Experts of a small language model: width 192, 2897 steps.
Below are experts of layer 5 (counted from 0) of a mixture-of-experts language model. Rows are named router (the router's row for the expert), gate (a neuron's input weights, with its number), up (a neuron's input weights, with its number), down (a neuron's output weights, with its number) and show model dimensions 0-191. Each number is 50 + 15 x the weight over its row's rms, rounded and kept within 0 to 99.
Before each expert's rows: a language model's description of what the expert responds to. This comes from a sample of Wikipedia text that the model never trained on.

# expert 4
It responds to: Digits, spaces, table cells. Digits inside numbers and years plus spaces opening numbered track-list cells, e.g. | 4., (m. 2008), 315; also stray words like full, American.
router:62 36 69 70 49 63 17 42 64 33 67 66 77 68 64 67 52 36 41 30 59 76 27 65 68 46 64 27 67 68 77 64 67 31 47 66 67 66 38 37 53 50 43 68 68 43 54 40 69 40 54 77 39 64 43 44 75 56 65 59 68 30 30 56 41 58 40 63 67 71 52 49 29 63 45 69 69 64 54 59 69 53 48 45 72 34 43 31 30 39 44 69 32 61 58 37 31 63 43 46 35 37 33 36 62 33 62 27 32 34 64 70 51 33 30 45 69 59 20 32 31 31 62 72 51 67 35 33 42 69 65 42 35 47 71 50 28 48 36 53 31 72 69 52 49 51 36 43 77 39 52 48 54 43 33 48 32 28 39 37 67 44 79 61 51 35 64 25 59 43 61 64 37 57 66 55 32 52 39 28 57 35 37 62 14 44 70 52 38 63 63 54
gate13:59 65 60 33 62 23 88 53 60 72 45 69 62 45 40 45 54 48 36 60 63 31 41 67 53 52 39 65 43 45 76 36 56 32 29 71 73 33 63 08 38 49 60 29 58 65 42 44 44 50 55 74 71 45 71 43 49 32 39 61 62 63 44 48 21 46 41 62 50 75 47 52 38 28 42 54 69 73 30 38 53 52 73 53 73 60 25 60 55 65 51 57 62 55 22 12 58 58 55 66 31 54 37 31 40 45 34 45 34 55 44 52 61 23 28 26 55 39 56 14 66 40 53 41 63 92 35 67 33 42 75 42 36 50 35 28 29 65 57 35 42 50 61 71 51 49 37 63 50 59 17 66 58 54 44 44 39 54 35 53 71 59 12 65 46 59 53 61 40 51 54 69 56 43 68 55 63 57 61 53 39 68 64 28 39 34 32 36 54 67 65 50
up13:54 44 52 56 25 45 79 52 33 45 67 54 55 42 56 45 59 50 31 73 66 19 57 58 31 66 54 40 62 50 82 42 50 46 82 18 59 40 38 42 45 45 47 58 39 62 33 31 45 72 70 42 36 54 63 64 59 41 27 57 51 40 55 40 25 57 36 56 60 58 31 24 20 45 58 76 35 56 41 45 63 48 53 51 54 55 48 70 68 79 44 61 48 60 37 46 61 62 09 51 44 63 42 65 73 37 37 35 60 42 46 77 75 66 62 17 64 60 43 27 63 39 46 54 51 74 44 60 57 37 77 48 80 50 56 46 56 66 57 73 90 64 48 57 56 37 46 52 36 74 36 72 61 54 45 40 55 46 49 30 28 25 39 57 40 49 39 11 77 45 62 67 35 71 63 50 50 37 45 36 78 43 56 23 24 70 47 66 66 48 46 56
down13:40 60 49 48 57 58 79 51 51 57 16 73 56 63 27 24 50 51 60 51 30 49 54 56 29 50 51 52 32 68 18 62 52 45 41 26 63 94 76 59 20 75 30 45 40 56 57 52 31 35 73 57 84 71 75 80 45 45 45 36 57 59 43 47 67 46 23 68 47 65 25 50 66 35 36 64 48 29 39 46 28 38 65 37 34 72 45 69 50 80 48 66 58 69 30 28 43 62 37 35 48 44 46 50 41 28 31 29 82 67 44 33 52 44 60 25 52 44 43 39 58 33 61 29 56 35 40 54 47 76 51 84 67 47 25 49 39 61 37 42 65 48 41 27 58 51 68 39 50 39 47 43 63 61 50 56 22 36 71 37 67 46 53 66 49 40 56 69 46 36 41 50 58 60 63 55 52 76 49 59 56 75 49 39 62 49 45 46 54 77 73 43

# expert 38
It responds to: Articles and determiners. Articles and possessive determiners such as the, a, an, his, their, especially "is a" in opening definitions of towns and communes.
router:49 48 49 83 39 44 47 52 86 39 54 71 60 61 54 92 56 57 36 61 51 66 38 41 62 44 50 31 50 83 56 47 68 48 39 80 58 48 31 41 76 47 37 57 84 37 68 21 57 39 56 46 47 40 46 51 48 68 83 71 78 41 39 54 56 83 36 48 49 96 57 49 54 67 39 58 62 36 53 51 79 63 46 25 65 57 43 44 38 05 45 59 37 66 59 49 48 57 51 51 27 45 38 31 66 57 65 48 11 16 66 58 38 38 22 55 55 46 48 53 14 37 58 76 41 54 34 31 23 52 59 55 53 42 50 51 38 36 53 48 43 56 66 39 44 79 28 32 56 37 57 33 54 42 45 49 53 22 12 55 55 59 42 69 62 48 43 51 58 46 55 37 56 62 53 48 47 58 31 50 61 34 41 47 56 46 46 36 51 69 52 66
gate0:58 73 51 22 43 87 45 72 43 20 27 60 46 51 37 44 73 43 82 45 53 47 44 54 68 71 46 38 42 53 44 57 30 52 46 38 58 51 42 68 42 18 75 38 51 41 32 47 19 69 41 53 54 54 35 73 69 54 60 52 53 48 64 54 50 66 91 11 36 52 83 55 57 69 63 61 80 44 56 45 25 41 58 59 53 57 44 51 30 38 76 50 49 52 56 66 48 58 40 56 65 50 37 44 27 49 54 46 65 59 73 60 65 89 50 47 48 39 57 67 46 49 43 66 22 60 43 12 65 56 58 59 51 66 48 37 33 65 65 40 27 38 71 72 39 56 62 47 83 38 40 35 50 35 51 59 56 54 43 49 33 43 63 69 63 50 68 57 43 27 61 79 47 30 35 59 38 36 52 57 39 39 50 71 12 46 21 56 53 55 47 32
up0:30 72 30 52 79 84 33 37 47 55 49 23 56 46 47 64 35 69 54 47 57 62 65 34 53 76 51 74 52 92 74 30 38 39 31 51 48 78 67 52 37 76 45 33 57 55 34 62 52 67 64 49 18 41 55 66 49 59 50 71 46 58 79 89 48 74 81 43 52 36 59 42 74 66 49 53 61 79 61 39 63 50 59 48 58 61 35 26 43 56 36 41 71 53 54 30 42 53 31 49 60 64 55 68 27 26 55 54 27 31 39 55 51 66 61 47 48 35 28 56 52 49 60 58 44 62 60 49 46 50 40 34 56 39 36 45 56 51 49 55 56 65 60 41 46 19 33 39 53 54 61 26 52 65 40 57 70 40 47 47 61 66 18 45 37 74 80 62 69 32 51 77 41 31 41 25 59 44 71 74 35 39 62 11 49 56 48 54 37 50 42 37
down0:45 47 57 61 51 56 69 67 61 69 32 82 54 56 45 61 43 55 51 43 48 36 39 55 81 25 50 37 47 57 50 63 26 63 72 43 71 33 32 52 72 48 39 73 43 75 26 29 29 66 46 57 59 34 38 95 42 57 59 47 45 60 51 27 44 64 59 63 57 31 63 34 46 56 43 41 50 37 51 58 58 78 45 51 66 43 32 57 49 63 57 17 42 53 31 64 50 64 56 65 56 60 63 32 24 60 47 86 73 65 48 58 41 48 65 44 53 49 51 63 39 54 30 57 28 70 69 32 46 35 53 62 37 63 27 44 39 66 64 61 37 36 25 66 67 62 38 48 65 67 28 53 42 56 50 43 47 40 24 68 24 54 33 55 85 40 32 20 54 39 47 64 52 61 00 49 79 55 47 43 47 53 47 57 17 21 46 68 52 34 50 49

# expert 20
It responds to: Commas and list separators. Commas, and, colons and semicolons ending a name, place or clause, often before and, which or who, as in San Francisco, California.
router:59 61 51 54 36 91 51 50 51 46 58 80 46 91 47 74 60 38 47 32 68 80 35 58 71 58 71 39 52 56 61 52 60 40 34 62 46 64 30 48 71 42 36 57 49 48 67 42 69 44 62 56 61 61 40 58 62 40 57 67 76 44 40 37 57 68 39 61 61 49 81 61 29 67 73 67 66 53 64 69 50 41 64 34 60 57 65 38 46 37 50 86 39 70 44 34 31 58 78 50 33 25 36 47 71 39 49 47 46 29 55 61 29 24 46 66 61 52 60 50 05 01 52 75 62 57 25 42 25 55 44 38 46 53 85 36 32 57 54 39 37 46 50 65 40 50 45 55 79 57 61 35 49 52 38 42 52 30 47 32 71 44 49 58 70 47 70 40 59 46 75 66 58 44 76 36 33 58 47 53 56 47 69 44 35 48 43 55 25 61 58 39
gate1:61 35 39 48 19 45 75 53 29 41 41 39 24 36 40 56 61 51 22 33 52 68 41 62 58 40 46 57 31 79 31 57 43 48 40 72 76 72 63 43 44 52 83 46 65 49 34 72 38 42 70 45 74 52 31 44 40 75 44 22 36 54 27 44 85 27 45 45 47 53 70 31 48 57 59 55 47 30 55 50 73 46 33 32 18 37 37 51 71 50 52 43 46 55 58 60 71 35 56 47 49 39 37 22 62 32 68 43 74 44 66 60 54 36 55 44 62 57 51 81 60 48 43 81 67 59 55 67 51 27 69 32 63 82 69 51 51 37 69 46 21 43 67 54 53 42 54 62 58 44 31 53 64 29 62 42 62 58 71 41 51 49 65 78 24 74 57 22 81 65 38 76 47 30 64 35 49 46 33 46 58 47 45 65 56 63 60 36 60 53 67 32
up1:41 54 64 45 54 50 60 42 40 68 47 74 48 33 48 31 31 65 49 59 47 55 63 61 33 34 72 39 80 42 50 71 52 45 70 75 33 31 52 66 40 52 53 50 37 60 24 40 49 46 24 56 29 47 68 37 57 13 43 69 91 33 65 73 11 42 30 61 49 55 22 75 45 42 46 48 80 65 63 46 58 49 62 58 59 63 69 61 75 54 55 58 74 35 46 44 25 31 41 63 43 55 43 43 68 46 63 61 27 50 25 33 18 57 69 53 44 62 46 19 34 52 37 54 61 44 55 58 34 48 36 70 43 58 43 47 48 53 35 48 66 41 47 37 60 40 84 44 48 42 95 49 69 58 35 54 44 37 29 72 71 44 28 42 35 37 82 46 31 55 67 41 26 53 34 56 70 61 54 32 66 35 44 42 29 60 44 57 57 58 50 32
down1:66 32 84 54 54 69 34 35 66 63 19 25 83 59 49 66 55 51 40 55 40 45 41 15 45 44 23 62 75 70 55 43 52 52 46 34 92 35 45 58 40 54 39 90 32 46 48 62 32 48 80 60 64 30 63 10 47 56 38 41 25 39 40 58 59 54 56 30 41 66 61 21 70 47 54 65 57 66 37 46 35 68 52 43 63 26 30 69 35 56 47 29 41 39 68 61 73 62 41 17 47 39 38 69 67 52 45 43 52 37 55 70 54 45 44 60 54 52 44 65 60 40 49 56 57 38 57 32 62 38 55 55 54 42 53 77 67 39 86 37 24 50 58 46 49 64 43 47 52 57 48 41 58 61 45 52 80 49 44 47 47 66 75 36 41 32 44 57 69 79 31 55 55 48 30 40 66 51 62 30 46 58 70 26 73 35 67 66 70 51 56 74

# expert 7
It responds to: Auxiliary verbs. Forms of be and have after a subject pronoun or which, such as was, is, were, been, had, plus adverbs ending in -ly.
router:49 38 50 80 47 81 51 56 82 58 52 55 42 64 65 44 69 45 58 27 49 57 42 45 61 29 46 43 57 60 72 53 76 54 40 76 52 52 21 53 72 36 40 60 64 65 77 17 67 47 44 77 34 52 37 33 54 43 77 68 91 36 22 54 53 77 46 50 58 70 70 33 42 50 44 58 41 42 58 62 73 36 48 31 58 37 49 37 53 20 52 75 45 65 53 53 54 66 72 39 30 43 49 55 65 55 65 28 41 45 74 63 57 41 37 63 54 50 31 43 20 43 67 44 38 58 38 13 52 54 48 43 38 45 59 56 60 41 41 36 59 55 51 69 53 45 30 30 76 38 60 31 62 39 17 42 52 40 14 39 53 37 41 61 44 42 61 30 62 37 80 39 49 80 82 66 42 48 47 53 71 21 36 45 44 46 61 57 30 61 57 47
gate0:34 59 52 44 31 25 16 31 43 33 73 39 62 60 52 61 47 08 30 40 41 31 59 69 53 33 42 25 53 31 66 36 41 65 95 43 67 56 29 47 62 44 75 53 62 40 50 95 54 61 52 25 52 38 37 44 41 72 18 68 54 62 57 38 46 58 79 71 54 42 41 59 45 34 54 28 36 52 49 63 40 62 72 37 54 43 66 37 59 35 33 36 49 32 48 38 41 39 59 52 69 62 40 32 59 49 29 23 33 45 46 48 56 44 39 61 46 67 21 35 55 41 46 42 62 54 44 54 42 43 44 48 52 46 23 31 53 59 41 33 73 41 33 67 46 72 55 62 26 51 30 55 29 75 61 60 67 46 74 47 51 53 50 44 15 47 57 74 46 53 67 73 51 23 46 38 43 17 44 61 42 57 64 40 41 64 26 48 35 79 42 49
up0:37 64 43 37 23 32 27 41 53 39 59 42 50 49 56 62 49 52 67 32 61 45 52 76 72 32 45 44 59 52 47 58 58 34 94 46 32 74 13 23 66 66 45 51 65 42 58 83 41 29 52 19 60 57 43 52 26 70 38 77 34 76 49 57 33 69 55 64 52 41 38 54 44 60 42 47 49 43 39 72 43 74 65 34 22 57 59 33 61 19 59 44 32 55 73 44 62 38 67 34 45 52 53 42 65 59 39 63 56 43 50 29 62 75 47 74 54 86 57 45 65 34 18 54 25 45 17 39 37 66 31 49 55 66 36 64 27 54 24 38 44 62 41 60 51 49 73 44 47 61 31 51 57 46 70 42 57 44 59 66 52 27 80 38 37 41 58 79 57 50 64 46 54 38 52 52 57 30 38 60 45 50 57 48 51 51 04 38 33 55 61 50
down0:63 58 39 62 35 24 52 44 42 41 14 13 40 40 70 41 67 54 39 43 69 39 18 62 36 41 65 51 38 39 52 15 42 47 47 61 61 36 60 47 48 49 59 38 51 85 37 72 63 80 39 56 61 84 27 58 52 32 69 33 39 39 33 40 57 50 70 42 44 58 52 39 59 40 47 37 46 65 48 41 41 33 37 41 50 72 31 43 68 40 59 55 60 48 58 55 42 67 49 52 54 33 53 46 47 37 46 61 52 64 55 76 58 73 59 51 23 47 80 67 61 55 62 45 58 60 40 49 80 29 39 42 66 47 29 71 60 65 42 29 47 36 43 45 58 49 77 52 43 62 47 57 35 35 73 11 54 64 65 81 48 45 04 18 34 66 63 30 44 48 60 48 45 39 31 64 62 43 49 32 48 22 60 63 15 53 49 35 62 63 25 57